Experts of a small language model.
Training: 514M tokens, 7840 steps.
Below are experts of layer 9 (counted from 0) of a mixture-of-experts language model. Rows are named router (the router's row for the expert), up (a neuron's input weights, with its number), down (a neuron's output weights, with its number) and show model dimensions 0-79. Each number is 200 + 20 x the weight over its row's rms, rounded and kept within 0 to 999.
After each expert's rows: "gets" lists some tokens that make up at least twice as much of what it gets as of all text; "raises" lists some tokens whose logits its average output raises strongly, later layers aside. This comes from a sample of Wikipedia text that the model never trained on. Tokens count by the router's weight.

# expert 54
router,193,192,210,176,183,181,237,190,185,185,210,202,185,178,180,203,225,169,177,214,214,182,229,195,229,226,184,243,233,203,225,199,187,179,189,164,198,207,220,164,190,184,204,205,193,162,197,234,158,183,162,228,208,188,206,192,184,207,183,198,220,176,187,162,196,180,233,170,206,235,216,179,228,165,201,198,200,184,177,233
up0,218,192,178,197,231,190,234,201,195,199,186,186,191,186,197,213,193,182,193,199,234,198,182,226,212,220,190,220,199,197,198,208,205,169,193,204,229,237,195,231,219,203,212,213,221,215,191,183,198,211,232,239,188,185,202,202,218,236,230,205,209,198,193,195,213,164,196,179,165,211,194,213,221,189,214,199,173,202,220,196
down0,241,215,244,195,155,234,200,191,188,172,202,164,189,149,171,188,172,208,182,209,192,206,237,204,202,179,188,186,223,191,196,199,181,185,203,224,215,198,218,222,177,210,194,190,222,175,208,197,209,191,194,175,192,185,193,202,192,196,221,210,224,204,235,210,161,201,201,235,210,215,214,193,204,212,228,213,217,187,207,170
gets: "\n", "\n ", "\n\n", "\n   ", " well"
raises: "|", "-", "===", "M", "P", "W"

# expert 2
router,204,208,207,225,176,183,226,200,210,185,193,221,196,209,196,203,218,200,189,213,225,175,231,174,216,178,196,194,220,225,254,173,207,177,186,158,208,215,203,196,217,160,220,197,202,212,194,238,174,199,195,198,180,218,223,193,163,204,181,195,197,220,172,196,192,207,192,178,181,260,211,185,239,165,208,213,202,200,178,230
up0,216,228,188,158,154,185,209,184,166,197,193,217,248,187,166,220,190,168,224,211,171,243,191,169,239,173,211,180,223,212,203,172,160,207,188,202,195,217,200,205,192,200,185,193,185,173,195,191,194,203,212,198,203,196,208,192,212,207,192,232,191,176,174,221,179,188,175,209,211,227,205,201,217,182,229,177,175,206,211,219
down0,209,209,184,212,181,171,177,217,195,228,177,201,187,174,200,187,197,188,184,199,189,202,168,193,154,184,192,185,203,206,204,210,196,200,185,194,184,206,158,181,230,185,207,208,200,206,182,171,212,145,189,216,198,199,197,188,191,217,201,211,174,190,194,212,196,216,193,238,198,233,234,210,216,200,188,195,189,201,202,186
gets: " ", "al", " H", "h", " Y", " Mar"
raises: "ion.", "ux", "i.", "i-", "ions", " |"

# expert 26
router,191,228,200,198,172,181,242,165,175,204,178,201,194,228,168,213,224,184,199,184,164,201,242,148,211,203,175,222,200,211,246,207,188,176,205,164,195,180,208,226,191,167,206,246,198,180,201,213,162,216,205,202,208,214,228,168,175,196,189,200,210,209,194,203,193,211,194,170,196,246,217,167,241,175,196,186,190,194,182,198
up0,164,209,231,212,202,186,217,205,195,170,216,185,216,198,226,197,217,197,165,175,227,219,207,214,213,201,197,205,210,197,210,188,227,194,178,169,181,228,207,191,182,192,212,210,231,191,215,219,191,217,200,223,204,202,249,166,226,190,199,184,208,178,164,211,181,194,197,190,224,209,192,233,209,182,167,210,216,201,184,209
down0,169,211,196,207,225,179,218,215,188,215,170,196,204,189,199,209,193,169,241,258,222,143,188,200,197,195,180,268,225,207,182,227,223,216,234,208,229,207,181,161,180,195,248,220,172,210,228,193,212,198,198,232,161,223,178,207,181,181,229,204,213,201,214,218,216,225,214,225,225,191,167,222,175,190,184,213,193,216,168,212
gets: " M", " B", " L", " N", " F", " m"
raises: "ess", "au", "ach"

# expert 5
router,211,221,192,215,194,180,237,174,219,178,208,193,217,210,178,221,207,213,186,195,224,217,216,173,237,202,193,202,220,207,203,194,137,179,203,164,198,229,182,183,184,180,177,181,195,176,183,252,158,196,205,198,218,178,211,172,211,223,186,211,202,198,197,180,193,222,222,166,215,223,194,183,248,166,184,179,181,167,216,248
up0,179,202,197,187,193,178,205,197,218,172,204,186,215,195,227,215,231,167,187,182,231,155,215,202,192,208,194,205,187,243,202,199,199,201,217,196,224,208,214,189,183,196,192,185,199,231,180,194,199,211,210,204,203,188,197,179,186,201,181,207,191,188,183,172,197,174,211,181,182,196,227,191,219,252,193,221,196,197,183,198
down0,219,184,236,180,180,173,175,219,194,189,186,215,207,163,227,181,222,199,191,183,237,200,218,218,196,222,187,202,177,180,178,227,186,190,200,232,214,207,222,197,186,224,208,188,231,203,196,186,197,240,207,187,200,213,199,185,221,190,190,198,234,216,202,158,184,200,218,227,187,209,191,214,204,216,200,185,192,224,256,170
gets: " D", " G", " T", " C", " g", " St"
raises: "ul", "ir", "ol", "er", "unn", "on"

# expert 61
router,187,212,187,210,177,202,253,183,214,187,229,201,201,215,179,199,224,175,166,193,224,197,226,186,243,208,187,229,195,194,229,199,172,206,216,150,213,217,187,197,234,173,193,196,173,198,174,243,165,168,163,220,194,201,208,203,196,235,188,188,193,211,181,204,168,213,199,169,175,219,240,189,231,222,196,210,237,185,186,219
up0,214,209,195,189,187,186,222,181,195,173,188,196,211,207,198,197,186,209,213,160,211,172,210,203,217,180,172,231,208,218,186,180,174,179,185,194,203,194,198,198,193,190,180,221,164,246,210,244,192,194,198,209,200,221,211,182,196,176,232,220,185,195,208,237,208,212,200,208,224,190,219,175,211,239,205,186,221,240,194,208
down0,206,207,236,219,191,195,193,236,163,222,181,201,204,213,216,212,247,193,200,194,174,185,183,194,209,236,223,204,217,171,185,203,204,210,237,190,231,195,207,176,188,205,230,191,228,189,202,222,154,182,204,193,199,187,196,196,207,212,231,196,206,192,186,240,194,165,161,222,202,178,211,188,163,201,211,193,166,179,202,203
gets: " h", " d", " st", "th", " H", "st"
raises: "i", "ab", "ar", "all", "ol", "ra"

# expert 1
router,230,236,220,156,206,169,224,195,177,188,222,207,193,190,194,212,208,221,162,205,219,202,245,201,237,203,197,227,196,203,238,199,198,178,200,150,216,213,202,198,213,189,184,172,227,157,180,237,170,193,178,255,201,221,251,191,203,202,203,189,212,197,182,209,172,214,206,192,200,229,220,165,225,199,194,203,185,188,171,226
up0,191,194,214,209,164,201,211,205,188,205,182,213,183,196,223,180,217,172,172,185,214,226,221,192,201,218,224,176,195,212,187,217,194,221,191,164,189,168,196,217,229,219,213,231,192,173,198,193,184,250,234,233,202,176,175,203,209,186,223,212,210,176,184,223,183,173,207,175,202,186,220,192,199,189,184,228,187,215,239,201
down0,224,191,195,169,198,159,204,203,175,190,208,233,198,202,200,192,198,195,183,176,222,213,185,176,183,202,178,197,184,220,197,204,220,214,221,197,226,199,199,200,219,192,191,206,192,197,212,205,234,185,202,194,228,180,211,184,198,224,209,153,182,222,172,188,208,210,200,241,227,198,203,172,177,182,189,248,170,187,224,180
gets: "s", "ers", "es", "ies", "ations", "ions"
raises: " of", " in", " on", " and"

# expert 55
router,190,206,178,227,185,195,238,207,222,184,186,185,235,186,182,196,192,197,187,201,201,172,232,173,242,224,174,211,243,232,223,207,179,214,220,147,214,200,187,200,190,177,185,192,230,191,192,235,167,220,174,229,225,203,214,207,213,196,191,221,232,202,157,213,199,191,209,201,202,222,235,181,235,198,219,195,209,196,196,237
up0,227,216,206,214,200,218,207,203,205,182,210,192,210,202,206,223,170,175,196,219,170,207,212,225,179,174,187,228,211,178,205,215,178,205,157,195,222,189,194,188,158,209,176,188,213,239,170,205,188,193,184,216,206,171,219,215,187,202,212,210,206,231,189,201,211,198,190,188,210,191,188,186,200,203,208,182,220,221,221,230
down0,219,181,164,198,195,199,172,178,204,187,232,230,188,158,185,206,170,172,208,213,215,223,223,166,155,222,206,201,226,188,169,207,202,196,174,195,181,212,211,216,211,216,231,212,170,175,210,183,199,185,232,205,195,198,253,180,212,191,187,196,209,219,160,224,219,229,235,197,186,205,230,183,194,206,187,220,172,211,211,213
gets: ".", "s.", "es.", ").", "a.", "y."
raises: "\n", " By", " Over"

# expert 60
router,206,208,219,198,207,162,225,164,203,215,244,180,205,165,197,193,230,186,155,223,220,213,243,190,237,220,163,213,208,188,230,215,187,168,198,175,206,201,194,186,225,152,184,218,204,194,181,209,191,207,166,208,187,217,206,208,213,206,187,195,248,214,191,212,216,198,186,170,189,229,211,214,211,179,188,204,188,172,187,214
up0,186,214,193,216,217,215,211,217,194,213,167,185,214,172,222,239,231,191,165,219,212,215,224,186,209,229,216,192,198,207,226,239,218,192,193,203,210,196,192,203,230,190,217,212,189,179,197,226,199,188,173,187,162,202,210,202,193,208,213,204,227,183,181,147,179,203,196,185,182,202,212,207,206,167,185,174,203,209,179,245
down0,209,148,205,182,219,244,155,177,205,204,192,204,194,217,211,205,198,193,200,228,173,174,190,186,201,198,177,175,186,155,174,186,198,215,198,168,205,209,208,167,188,206,196,166,201,192,187,177,177,206,220,191,186,178,170,191,209,199,214,189,211,232,182,216,171,170,217,182,228,192,199,236,204,204,203,225,223,204,197,194
gets: "ar", " In", "In", " S", " |", " Car"
raises: "e,", "o", "om", "ot", "f", "on"

# expert 27
router,204,205,173,175,204,180,215,188,211,214,197,204,194,198,171,193,197,205,145,183,190,175,232,166,220,199,190,203,195,207,216,182,169,196,217,155,213,224,197,202,198,184,187,205,200,208,220,225,148,187,160,195,202,194,224,178,211,197,232,211,216,192,185,185,200,196,188,184,218,206,214,196,232,198,185,198,178,245,205,252
up0,218,161,197,179,192,233,201,194,241,217,162,186,202,197,185,199,220,179,197,216,231,209,184,201,227,205,170,177,220,187,176,203,176,196,211,166,187,191,201,219,182,206,224,190,176,181,198,225,169,208,194,229,178,209,203,208,205,235,215,206,209,199,237,222,189,201,194,193,179,227,229,226,206,183,186,196,199,194,163,239
down0,162,225,190,222,182,227,166,198,143,190,200,216,220,212,195,202,168,210,214,168,183,186,200,173,202,214,221,198,207,224,188,215,216,177,187,229,207,213,212,218,224,177,211,212,201,215,196,229,212,226,217,196,206,224,169,173,206,215,202,212,218,188,210,216,186,214,174,217,225,224,192,192,200,162,192,186,186,193,188,183
gets: ")", " by", "av", " |", "}", "\""
raises: "\n", " |", " "

# expert 39
router,189,229,208,203,173,194,212,226,165,177,188,199,209,175,171,180,236,194,173,198,214,217,256,166,237,213,202,209,212,211,209,199,177,160,186,181,223,217,189,205,228,141,186,233,197,194,186,223,149,184,196,199,220,189,194,185,167,209,199,197,213,187,213,199,212,181,191,187,217,239,204,197,238,174,186,226,185,232,211,198
up0,244,202,192,182,211,175,218,182,233,195,187,203,201,177,222,188,211,158,191,183,220,232,203,188,215,236,193,191,186,209,212,232,189,199,189,197,219,191,191,194,205,201,179,204,196,186,208,225,189,214,223,225,216,245,175,206,166,237,157,214,205,163,227,182,204,188,205,156,199,192,185,173,236,213,178,218,196,197,205,198
down0,222,206,192,173,215,209,171,214,176,213,224,185,198,200,228,170,226,180,209,224,194,215,192,201,147,207,173,146,183,195,190,173,210,209,194,222,174,176,215,169,196,185,214,214,250,176,176,195,200,194,204,198,217,191,234,216,195,200,182,159,213,174,197,211,232,189,195,195,212,194,200,248,194,188,243,185,147,167,201,184
gets: " at", " as", " |", " U", " New", " of"
raises: "s", " C", " the", " V", " M", " B"

# expert 12
router,198,217,182,207,177,175,236,192,194,170,203,191,195,190,181,216,232,203,202,220,180,197,235,198,246,257,195,210,242,192,227,183,159,193,218,146,200,190,203,195,228,194,204,178,212,216,172,222,161,213,209,266,197,214,233,199,153,229,220,206,197,152,174,203,193,174,205,195,199,216,212,175,244,202,210,213,200,198,186,195
up0,217,222,193,224,201,193,216,196,195,258,191,190,217,193,225,184,184,222,214,181,205,167,193,192,176,221,200,154,205,220,198,200,209,199,187,200,208,194,176,219,215,225,198,154,177,212,178,222,201,214,220,202,182,178,196,194,212,206,193,221,201,204,194,191,176,174,206,165,169,224,238,196,223,204,206,202,198,194,188,215
down0,162,177,207,195,193,166,182,193,160,192,206,192,222,165,199,232,191,237,236,189,223,205,182,183,188,155,211,226,211,207,178,151,188,187,201,180,196,174,183,195,208,194,192,215,181,219,233,169,184,209,193,193,234,196,188,183,204,215,215,177,194,170,184,199,190,231,202,187,216,165,186,200,161,186,224,193,189,183,199,177
gets: "==", "\n", "om", " con", " ==", " Con"
raises: "n", "le", "g"

# expert 24
router,237,222,179,199,185,170,235,218,191,191,219,184,194,189,182,179,236,195,186,181,171,211,235,165,216,200,172,201,231,223,209,199,203,203,183,177,205,222,180,196,178,178,200,204,216,180,201,194,191,208,168,204,211,193,201,193,188,226,173,192,182,204,206,220,205,189,199,184,224,244,203,170,231,180,220,168,213,219,192,219
up0,200,206,177,205,208,235,201,205,225,181,168,209,194,197,201,183,186,176,208,174,180,194,214,153,219,189,190,210,181,206,196,174,207,171,177,190,177,165,195,162,199,210,226,222,189,194,189,198,184,193,186,225,226,166,209,202,182,193,208,203,227,197,219,188,217,198,228,152,216,218,196,194,244,212,209,182,209,222,191,218
down0,213,191,183,187,174,210,212,206,202,204,206,228,240,246,212,205,233,169,216,209,207,177,177,195,200,227,146,160,192,179,212,204,189,208,185,185,184,193,188,217,197,207,184,191,197,153,230,190,229,208,183,176,214,195,188,204,208,190,190,212,216,222,218,193,190,195,214,207,200,202,218,152,143,165,238,223,198,204,161,215
gets: "l", " Al", "f", " al", "ah", "h"
raises: "ar", "al", "at", "as", "le", "a"